Weights of a small mixture-of-experts language model, trained from scratch on English Wikipedia.
Size: 8 layers, vocabulary 8192, 28.6M parameters.
Experts: 160 experts in each of 6 layers, 96 SwiGLU neurons an expert, 3 picks a token.
Below are experts of layer 2 (counted from 0) of a mixture-of-experts language model. Rows are named router (the router's row for the expert) and show model dimensions 0-95. Each number is 128 + 32 x the weight over its row's rms, rounded and kept within 0 to 255. Numbers have three digits each.
After each expert's rows: a language model's description of what the expert responds to. This comes from a sample of Wikipedia text that the model never trained on.

# expert 32
router:132106160121166139124129079124188175059175113126064138139137177145200125100146115175137139124110122157099102130156082135134188156072125123082174162162092167105102063126187076116129174067105131109085150138127100140090111089116157162153111147119098135141125158085115106163090138069103124157
What it handles: Past-tense or common verbs after a subject, especially speech and reporting verbs like said, announced, found, called, reported, appeared.

# expert 52
router:126122124129173128172184132169185120123105055115061123133157168134122160110127140142111159079147128157079124166138148135159128110110200140152199133164084127123050074162160169043096130116131083106144178138133150127114104130127146123160102104120143159123154120128085094134124105100049073131
What it handles: The digit 0 inside numbers, especially years like 2000, 2010, 2005, and figures in tables and statistics.

# expert 50
router:175106159116173148112170142151179116072117118156073123151111181087153141109155085157103150064147151141076085160123139107095140113063116116145104131125107112070139123109116110114166096141136088076159136136143187174103062100091147127198130116173150168095115096089078097113104111157133063154
What it handles: Single capital letters, often vowels, starting names, acronyms, or initials: I in Idol, O in Ouranosaurus, N in coordinates, O. W.

# expert 21
router:106085155141153160120148093182083108100163142150116129132149204100142168104067124159097157104188160148128119169097146194165122149087119182162187128147120105167131127065173107094157133084148088155153154136127149129119074089090137162167108127145148126130126101070105105050139145128067097138
What it handles: The article a or an, plus determiners like one, any, another, every, no, the, often right after is, as, of, with.

# expert 55
router:152021197125196146140173134136120092108106113159116122130147110143100130110124106141119073122128122170131128129139099109125190136124129156131093118157160132119126104081094168114166153167144123099169132116124145181099172098095191128202109113179142150136095112160051133095134138138138029157
What it handles: Single capital letters starting a split name or word, such as S in Sox and Stonington, B in Brydges, and table abbreviations.

# expert 7
router:111133196104141110117153136136165191105109137162106117148118196150139139097081185191155096115132170125093099164119079132095110161099097178162117160152107151177143131157193054161133137097108072111088169111127155131131161099070160134178118109175146200112123131100075114122115153121135094149
What it handles: Unit symbols and time nouns after numbers, such as %, °, ′, ″ in coordinates, km, ft, and years, months, time, season.

# expert 29
router:170117153094152127104176100145113117084089107129102049138173144123120135169094115133155127112189153207069075143141117099137180122133155180092123125128037205116093118127133101100147178138082132115136130149118156139164098132129132124113080112127140118124089056073108108101059133121146118161
What it handles: Commas right after a name or noun phrase, as in people's names, places and organisations (Sam Bird, / St. Gallen, / the historian John Dickson,).

# expert 37
router:130091198059174117130099150128151202093081103182105097075128143159111146155126132142108171101125146185137086152113149140118180141115185130099166133098081227116086088120152108146139154156173054104084165171125103147149136132120133099141094095152124132105088135116125119120089161111114098152
What it handles: Short syllables ending foreign or place names, such as Gallego, Delhi, Telugu, plus possessive apostrophes after names, as in Devlin's.

# expert 62
router:076059138079171120117166119156097151115132074112116111087147148101182158131086124161214131128144149116145104190186127136166154138111132112102138126101076165162152119115155099115192163104116090137074148162124124144124117053103151156141077104181066172142132172180112137125131118114124104176
What it handles: Short common verb stems like set, make, sit, stand, cover, cut, mark, often before -s, -ing, -ed, or up.

# expert 57
router:115114144100110141136115065118116134066136133137085132099150147178120171135156164142150105114153144154136108147134089075098145136098164216165206164142100167170086129112142107116124146148132101131084156089148149172091119089085136106130030100130152158145086095122088077081082131082162085143
What it handles: Digits within large figures, decimals, coordinates and statistics after commas or periods, e.g. 13,4-37, 4.7-4%, 61:4-1.

# expert 28
router:148104129070153207157135113122175171082104103136067131048151135159135175100147131159179115089155121130145119171174116150113136133108151147123130131162074187160128110118113076127131188138129148099142136149119169181171096105134141071121107097158098149071156127102123068064110155096073133114
What it handles: Syllables of Japanese, Māori, Tamil, Thai and similar foreign names, such as ta, ki, aki, ang, moto, as in Hijikata, Whakataki.

# expert 42
router:140130140162131121158176110091131124128114109179111099119169175107123197127169182150146155135190136141143103158202162129117171159067160175132129137119151133179113082088125108041132100126098101074147192150131112118120137081094139151130121073145110167075096187124071157099116128098121093129
What it handles: Standalone space tokens, mostly before digits in stats, tables and census data, as in average: 3.26, Density: 48.91.

# expert 49
router:177126200105147168149164152092168202059126109146112091106179147172104143154076118143135155139142167150102090160154123123086126146108171109095133190144130194127081101150104158089179188139139132067092144114158190149137122122137154139120073143145111155137090052132096128107104136120156123119
What it handles: Final words of place and institution names, such as City, County, London, Park, River, Street, as in New York City, Bristol City.

# expert 27
router:131128123106157120150151129113171175142107147110120124156153101097138143151113152155119115123184175158144114174101127139146181128109134177106191183170163233149144105143113122107116125115151132141127199143134165122143143139128137123169088097123110159134127118116022099109078084116023076129
What it handles: Single digits inside four-digit years, especially the decade digit after 19 or 20, in dates and lists, e.g. 19-4-7, 19-6-1.

# expert 17
router:183117141096135146086211102135115142086099070103082075098142141135164136140151082145124137103124159154135092167170089115148211191083170102097128162112101135105129136088116065162147128087114144107126175142073128151113094100091133136111109132183099143075051100130084117126117108123143109164
What it handles: The digit 2 or 3 opening a number, chiefly years such as 2009 and 2015 after "in", "since" or "(", plus superscript km² exponents.

# expert 45
router:182115166082130151045169122088113154091106114118121073081170145112144173200127111130139142106118134176104133165140113095138176133121163125138185114145110186188041116048116138114142155126153137069176145118130168117143115088129173141122076170117110125132096105121095113131071135142094127146
What it handles: Pipe separators between table cells after a name or entry, in sports results, election and transfer tables, e.g. Detroit | 57.

# expert 2
router:123101131116139120105165092068173138124144117174085060113109195144184146116079110150112145112113155147129097162174106147180168119124120154100141101160092156127078075065123102116150144093119100078064154198124102135119095102120158127136110099138102153115119086119071078097080077144104130193
What it handles: Pipe characters between cells of wiki tables, especially empty or dash cells in election results and sports tables, plus stray symbols like ½, ±, −.

# expert 48
router:108139169128152168089104137105168131107174143141118068128141157103148155119139107172101080121184160161121139153151114122118149127096172152151104166146113193188095169132135071098188141143123104145111168192100137120159072133080152152144084119117104161157112133175101124046142189124058080146
What it handles: Ordinal endings and words after numbers, like th, nd, rd in 17th century, 33rd Street, plus first, second, third.

# expert 8
router:169095125081148140151159140070099183061118096166105110112151129147096171191145158157112098112140188128096090186120124100129114106110138134105241183181124174144111125084169098132127131128119131120129156124110171128089045140087147141111127109164132138096135122062146136089118132109126082150
What it handles: Final word-piece suffixes completing a word, such as -ment, -ance, -ation, -ence; also endings of taxon names and foreign place names.

# expert 5
router:146118120142176140124105111081103130053119083167107059107149183148165122122069069126129150124135184174132097133172112099123172139090117178102128175105112142140118127047122116112169129093120120128167157176094152142159117137049145129189116171176103115132100122124083091085070113124156147150
What it handles: The digit 1 opening a multi-digit number, mostly years and dates (1956, 1960s, COVID-19), plus scores and table figures.

# expert 36
router:142014110140172148081160154139082122132097131114103075114139157156114166116110139151141128048123163160091118154138093098106159152125164131097148154152064189142092144117185126135116171161184096116113148135116142181169149072114146123169108074143065128145136136100111104084094168134117098154
What it handles: Short opening pieces of split words, names and abbreviations, such as p, f, qu, Gu, Dem, spec, often in tables and species lists.

# expert 6
router:172068132174182108104137126141086190089099132146128111138135131170113184124105099151122152133138180128102103154133137087119132185124100148120159143100072203092106107150138125093185147124144073129127134126136122152129099054108118137158118049154096165159146125080071109033118175130115121141
What it handles: Particles and pieces in foreign names and non-English text, especially de, La, con, accented letters like á, î; also word-initial de-.

# expert 12
router:128123185171164120106190139084192156125111089158132096109139156145147123145133131132079111086123124147145102156135138148084116171086104199098152092123091111172177088128126097142111180123129094138136182176142171208125119131106186089115077173097128127109099144097111119074082087096147063119
What it handles: Subject pronouns and clause-linking words starting a clause, such as that, he, it, which, who, but, This.

# expert 9
router:115125127093143138124108121151108139077096093204073135167098165163144144159148161162067184116219172140153078153143134136175130142048199128196169144198124159105129141097145095111145169125155089137116156142109142170148135110099153124105136151124131135100124090149122115086082105087148105138
What it handles: Final word pieces, mostly a lone e or endings like ne, ine, ie, in names and foreign words, e.g. Carol-e, Sunsh-ine, employ-e-es.

# expert 20
router:170070142081157159094138131087198125112150123165119047074162153155140161123155117150109086116150215123129113144133075101118137149123102128155173192161086118163090066131120107113104135124103083199096165161091109138139147092119163137155129079125082162106129130153079108104110146106107092166
What it handles: The piece up in backup, runner-up, cup; single digits inside numbers and measurements; words like round, final, due, off in sports contexts.

# expert 1
router:115123146132195168175069130129168118089120094194131104117147205170154128093107114132133174118174207138123120149124119099129110117052117188135146188134102170158062104130157143133154116118133100148158187136129152160133149152111126101202110140147118120124130131117098074100042117115097136116
What it handles: The digit 1 inside multi-digit numbers such as years, page ranges, table figures and dates, as in 201(1), 51(1)–557, 1(1) June.

# expert 4
router:152062147076129119135146081072148160137117066132106073074135175154107150153080172148143213150156141139110104187149121126159152104092150115114135208154069113172107128141155117121147153127124141106146153185100145191129142084110178105149105106152092145151138126104126129100102105168144052141
What it handles: Short syllables like ick, ack, amp, uck, gg inside names, plus capitalized words opening names such as New, Car, Red, Blue.

# expert 56
router:165147138147147125102119131151110122125090030162087135104158102135130163162102096117142154136144237111078127152137145144150169198096184154162123107117129163124095117155122144075181148082109127109105134177118167121104116060138180142147140132152099096149093106104081068088126078095115131150
What it handles: Mostly the word of after nouns like part, one, Department, School, with some at, near, above, within.

# expert 11
router:114036160150126136156137091164130108086132151146113113128147177138113199093076113141109143119197127098052117149125104146104070183114138133169111133133117158158117072125187129168171158120109105081126211161153121168104120059096122104138126134154104143088107157126144161103131132081113108181
What it handles: The blank space starting a wiki-table cell just after a pipe, before numbers like 2, 35.66 or 0–2, in sports and election tables.

# expert 18
router:188044157131154141159161122135133121132109118169077076143112157127138221171161124148124160128140160168065108142091124103130144151115103099125126107113146149117133116116116087167117130103144085108114147148144172186169119090137157141162123093179125196136075151083081068162060109156158101165
What it handles: Capitalized first pieces at a sentence, table cell or line start, mostly In, As, On, By, and name fragments like U, Sa.

# expert 19
router:167099221130133139149132191078171152119111097179116131118149152146120183127143153180140124096112164137163098197136149137145195166087138128185147125210105144134110122139161105103149120070145147137114173115084131124152147116125185137147094110169108163131128162123068067091111154160103082118
What it handles: Pipe separators between cells of wiki tables of sports results, election votes and census figures, plus some colons, semicolons and slashes in lists.

# expert 47
router:130111157147137141172146082084168116123098133113102119098140105182146140144144118137170119110136158188082114163165086132161171156081137149115197176145138166110086123071178090098155138104157121129111144164097158133090144121119157169219112138124161119098135105072097137153137132099110025187
What it handles: Suffix pieces completing verbs and adjectives, mostly -ed, -d, -ing (surfaced, upgraded, terminating), also -n in Romanian and whole "moved".

# expert 58
router:146090162112159088159154123104130114150117109125093112121159131195148174121106149153083148139148156143088124158165094076128163126112122122139119115160108195167146122152099144130157195138153109135138136099073147197156125088116223108138124166164086114144123140121077139060027163147153091161
What it handles: First names and titles starting a person's name, such as St, John, King, Sir, Mr, Robert, often in lists and tables.

# expert 22
router:193127122152182177142159162093095150091068089134119143089118149121136162114136106177155141154173170142084125140182146080114187140102162114118140160180150181189126068126130080145154130141147140133127157126163157159096109137052138123126109133152158134146149132065090129114099163033096123140
What it handles: Last digit of years and other numbers after earlier digits, e.g. 1989, 2018, 1979–80, in dates, tables and coordinates.

# expert 35
router:112114141107211122105159120094176115137094040172112156103144204155138126176145088124093111053161182109107133130142105159144168099121178154129110149185140166125155113110133128096150108172086068130127127139112173163131152078092146141181112139124128133134086110127065062119088147155107124140
What it handles: Single capital letters beginning a word or acronym, often after heading marks or quotes, as in S of Solo, N in coordinates, LLS, C3I.

# expert 10
router:183094153140131104170072126130161144092153137144079163144136113131113179148110108150137128142175148135125040207147141080144156139122116136127164154152083107078089090118215125120160144095082086158163150150074144144078153075089155109158143167170095164053128105136116108111116110110120117148
What it handles: Word-final or inner pieces er, or, ur, ie, mer, per, as in chancellor, container, Solicitor, suffering, surnames like Hanauer.

# expert 60
router:100127159158154183177128123128167137094109143130128145117120153158137161141144131155192121096142165128081118142185097107162135133115100129122149158120123196078047118080163098047146153075109110135125147188158148109132165106140142134192055109142123111099109102094115125140096146097148094226
What it handles: Past-tense and participle endings and verbs after was, he, were, such as -ed, released, made, known, left.

# expert 25
router:120116176083160180129193128184145153142093091099069108067135179139179153125160117158134124089177163137130110183122100111168204194098147139112123178125085146114075123128102094147160123128121128122134190132101134137103135110119138103111107111159104169033109112103083097153124139119125071142
What it handles: The digit 2 inside multi-digit numbers, mostly years like 2023 and 2026, also dates, ISBNs and model codes; occasionally the word percent.

# expert 30
router:115159177113123145102157140127105125121139079132083118083176149095159194170120077180123163113153137164105129174173118158134152103081101139158144158145090128162053110085138099166118133122124088118089158112096140111130084079074155092186106093117166221108147122149140119057137103131157088112
What it handles: Determiner-like quantity words after the or a, such as one, two, all, other, most, first, some, and teen.

# expert 46
router:149082155070132121145140131095137121115124142134110079099133134168108190161146164138078116128140147136100051138126082163113125139122181130134145106163072173144123102130121087116145162106080116081096148115127139180080028075129136117166100068191099154118150106079088087078076097135125131131
What it handles: Slashes in career-stat lists and coordinates, percent signs, minus signs, accented vowels á, ó, í, and table labels like DF, FW, Apps.

# expert 44
router:159092125108155164085080117138094110126092132169070118096163121124181142179171138193149082129138186154089113162188143145140173121102213141144109171172114137123102076094121141143126170126069082095167153174153177145129112099115127114141097116121077152118123086078129120158114131107173069143
What it handles: Short vowel-consonant pieces inside words, mostly al, it, id, et, at, as in humanitarian, hereditary, electricidad, Manilal.

# expert 51
router:136104166157135129148145121119116122090120108139117067154157177108145233095098056148132151076172131125139125159163151104118206174056120146113128107136090115122127122114156093097142151092043136110145201162138113143155166091127118179146116141121131153054078131133112136076113136109141119153
What it handles: Lone space tokens following a pipe, colon, dash or == heading marker, before table cells, numbers or heading words.

# expert 40
router:200071167133191131083111112124148172109100127160094104081154129164115144134156148143104138123110157152132117172190115117115150123091169121068110135183098165140118125109095084132136149150172137092111168108096156109139160066097195113154045145136093126084095148130110093113099191133125090190
What it handles: The word and, plus and inside words like Cleveland and Alexander, also name starters like Rock, Mac, Love, Bay.

# expert 16
router:135088144165130149145090093128107114126120136158075084097151147137196154147151107146129144118159172148132091143129125121153103150035107135139162094176066116123083122133082047154175169129103148137155145178113167171161176101066150130170099152141115148153093120165114063105099175144072154138
What it handles: Pieces in, on, en, un and the word in, inside words and names, e.g. iron, Actinopterygii, father-in-law, Shiwen, ruins.

# expert 38
router:100095198094128148163168089132126137088023108151108101132121176102110164186160174159110120125113159156095117163137084128130167132079130095162186126151097122173117116140132102139122163100148133115106143176105114125108094081104145084196115117129150161058078133102098106163141085073151089148
What it handles: Prepositions and verb particles following verbs or comparatives, such as on, out, up, over, than, between, as in racked up, worked on.

# expert 63
router:113158138131197148160169156085227157103134121146129139093143129175127145104143149159099059138141137157126064164110095156170141116095133198134148134109108152121088115075152147147146211121123126171141195123118183122106142080117192148106137084137124119080107079123102113115117085101135147172
What it handles: Closing parentheses and quotation marks ending a parenthetical, title or quote, often with comma or period, e.g. (UTC+06:30), "Opera".

# expert 14
router:099054176095187097139135104101098176124109109117122111146179147130149136109104102162162116075155156137106108141179143100126161170116133095165185171151124154156103092090154129098157142117156145137114151159131143135090114039057138090114121152189103134181091185113122147077089105082123118185
What it handles: Word stems or whole words like support, project, research, restrict, contract, often followed by suffixes -ed, -ing, -ion.

# expert 61
router:203126178106158128142150156061122121119059101136102094118165162102154139115099135167130138130176142196114041147140099093105152168126170149181111135137152149207106106128147099080150116109119127135166145157137144133143109130083131114131105133127151133139147148085087139130020162066151100152
What it handles: Commas ending a clause or introductory phrase in running prose, before and, but, which or he, as in "In October," "houses,".

# expert 54
router:150104147111187154144159133139132213125134097148108122050140139102130142166126128138182105126176161209094077147130120105138119156093143142082151161109132188162104059097107175079129116167088102081146158134138184114159140118088177107147124149133111164126127096109055137126112152068103093147
What it handles: Newline tokens ending a line, especially after article subtitles like Genus of flowering plants, list items and sentences.

# expert 24
router:154129157107138111128179104114123161116124080118094120119175137153143133129102110150111126137122143151130070148196111150084126144099121119159108126185118139182111123052117120102133161158095127110083163147061134143114074103085140111094113105206102241122115087113109117138039119063142132142
What it handles: Nouns after the or a naming offices, places or units, such as president, Minister, bishop, province, city, name.

# expert 41
router:134136141076156127127102108137109155115070067095093132069142188109155142150128119187111142091129126187077123168132102142130163136134119185157186134118130161184140126093128136100161219145133135104168170139143186147117085107115172135142100174164113125087154106133082142123068185057119130120
What it handles: Full stops ending prose sentences, including ")." and quoted endings, usually before a new sentence or line break.

# expert 26
router:160042195047167188169192143119158166126118071166103102140129126107139154136124108143099193131125151130122130147111105119118138119100147176138122162123134167106150102104112150142181132130166132126155146108117158153158137065140174123150081058168068179108142128119087112095074154148167130159
What it handles: Two-letter capitalized first pieces of proper names like Da, Ha, Pa, Ka, Ro, starting person, team or place names.

# expert 33
router:090087121123144145180128106077122133121106147126057096159114163084137186160088124173162130151100151208143101162142097086099134164078122176107147166105119147161109069120137100164161113110094129148127167167124155193136113062115164123144100102136138137062124153135105103056078110156100120174
What it handles: The space after a pipe in medal tables before a year, plus pieces like ri, bi, bar and family nouns such as son, children, father.

# expert 13
router:154095183130164136104102145094111129075084163149045127136204121135164166128153140149075118146167166156122098154165147120229143130122184146104148147150155175122044058099123134097148187153120127071121157135121124137099162136145128124139101096140147177111156122089127142110109101103090110132
What it handles: Adjective and noun suffix pieces like -an, -ian, -ic, -ical, -ia, plus whole nationality words such as American, British, Canadian; Comedian, topics, Texans.

# expert 31
router:147111161141204187144167082115121134090087118177086093128125104144113174131125126159160117102134156134108111166109124156144169169090156141123152127118055203154082139116126118075157138158103100136088155180149166127132121140136162063180107146123100132123135112057116073070134118068082101169
What it handles: Word-final pieces such as plural or Latin -s, -ing and -ed, plus "of" and some commas, common in species names: bellulus, pumpkins, arguing.

# expert 3
router:161038143116115124133143143131144163142069111139066133123131137116147138152072151189145085066156155154160124129206176131127160160105153166115157152204091138164094118083164079138145134133153111148155159132080124138154134093107161089147124140192083156132156154102109118068061142117098150140
What it handles: Interior word-piece syllables inside longer Latin-derived words, e.g. auto-reg-ression, vers, min, ul, pr in imprisoned, ram in coram.

# expert 0
router:094111143113139127097170105098172158084092075128094100175129138174175148124161171146134199103129156111090054173134086151159102151086120138152181182155145169107078100115137128079110141149083088131155166110073162140123122134139162092194118132130110124067098131188109081111134127081105122157
What it handles: Word-final plural or suffix pieces ending words, mostly -es, -s, -ers, -tors, -ments, as in buses, axes, colonies.

# expert 34
router:152110146112151161179128132104135147102080121136080135133184152131172169163092086151176136110137128181071101179181133115143116141126142094083148155167149129158090099142127108149215136161121084099098148114106157175146153094136162135162044072116089120150082157138094113053090151138155092124
What it handles: Direction and place words opening proper names, like New, United, South, North, San, West, before York, States, Africa, Kingdom.

# expert 15
router:123117159105188156086177090109161181075136106115107115074153135165095126094098098173171115151142126126124104120154129131117123127069183181135148161136079163170130105136149105076162095100115137117119164121105136171106153133034159114133097154194124168109155134147104145141047105126154146206
What it handles: Nouns after articles or possessives naming works, groups or events, in entertainment and sports text, e.g. film, album, season, band.

# expert 23
router:130089167128130105141121174102137144121130123118117085153172176136193196096119076151127133066116155107135106145178134121193158155103178138159152121198047118156144156108129049130172188130099162113126147128136127130133076131112152142183071093161128155087090098107117127090066109121133107128
What it handles: Section heading markers (==, ===, ====), "See also", and infobox bullets and labels such as Total, Family, Population, Website.

# expert 53
router:128116167139149147141155139111195134129097132219118083101134149141156164163154150151156163156135130147109136230117095143138120163124134128161205120155118176168104080142125121133138096140146105134085203137135164116121120106127187083132114128158106166083149168112035140086118146149068125147
What it handles: The pipe separator in wiki tables right after a number or date cell, as in "17 August |" and "59 | 26 |".

# expert 59
router:185066138161171141126111178142149178107135099162086098137110135066175153122149152154129121103147205130117095152147110142087105212095103145127177142129101147113103114154163086153181109136164153094136147180123170140165061087126143118175055101105124144106085088093109085134110125104163138144
What it handles: Short syllable fragments inside a word after its first piece, such as re in welfare, ve in wavefunction, bu in Airbus.

# expert 39
router:143113152095165123189184103125127117113158086168123128109145162103178175105157129162158105113141173161078060146128129108133114185120127192130156124183131184102124130085187141171115117125153144144130162155116185124135166108142185147173061149191086157091151083119084064106114145121147140141
What it handles: Semicolons separating items in flattened tables, results and cast lists, also some pipes and closing brackets, e.g. Season; Shutouts.

# expert 43
router:145114155157139150078148144084089117069146088147106095117132129102132157198127083151171093110140159153129119123159144149130209169118136189111170154128101100110137095108129075127181183138099165125102148163111145146150100070026171105131105138185139146141084124147065129104103134135169093153
What it handles: Digits 3 through 9 starting or inside numbers, mostly in table cells, scores, vote counts and ISBNs, e.g. 9,812, 6–3, 978.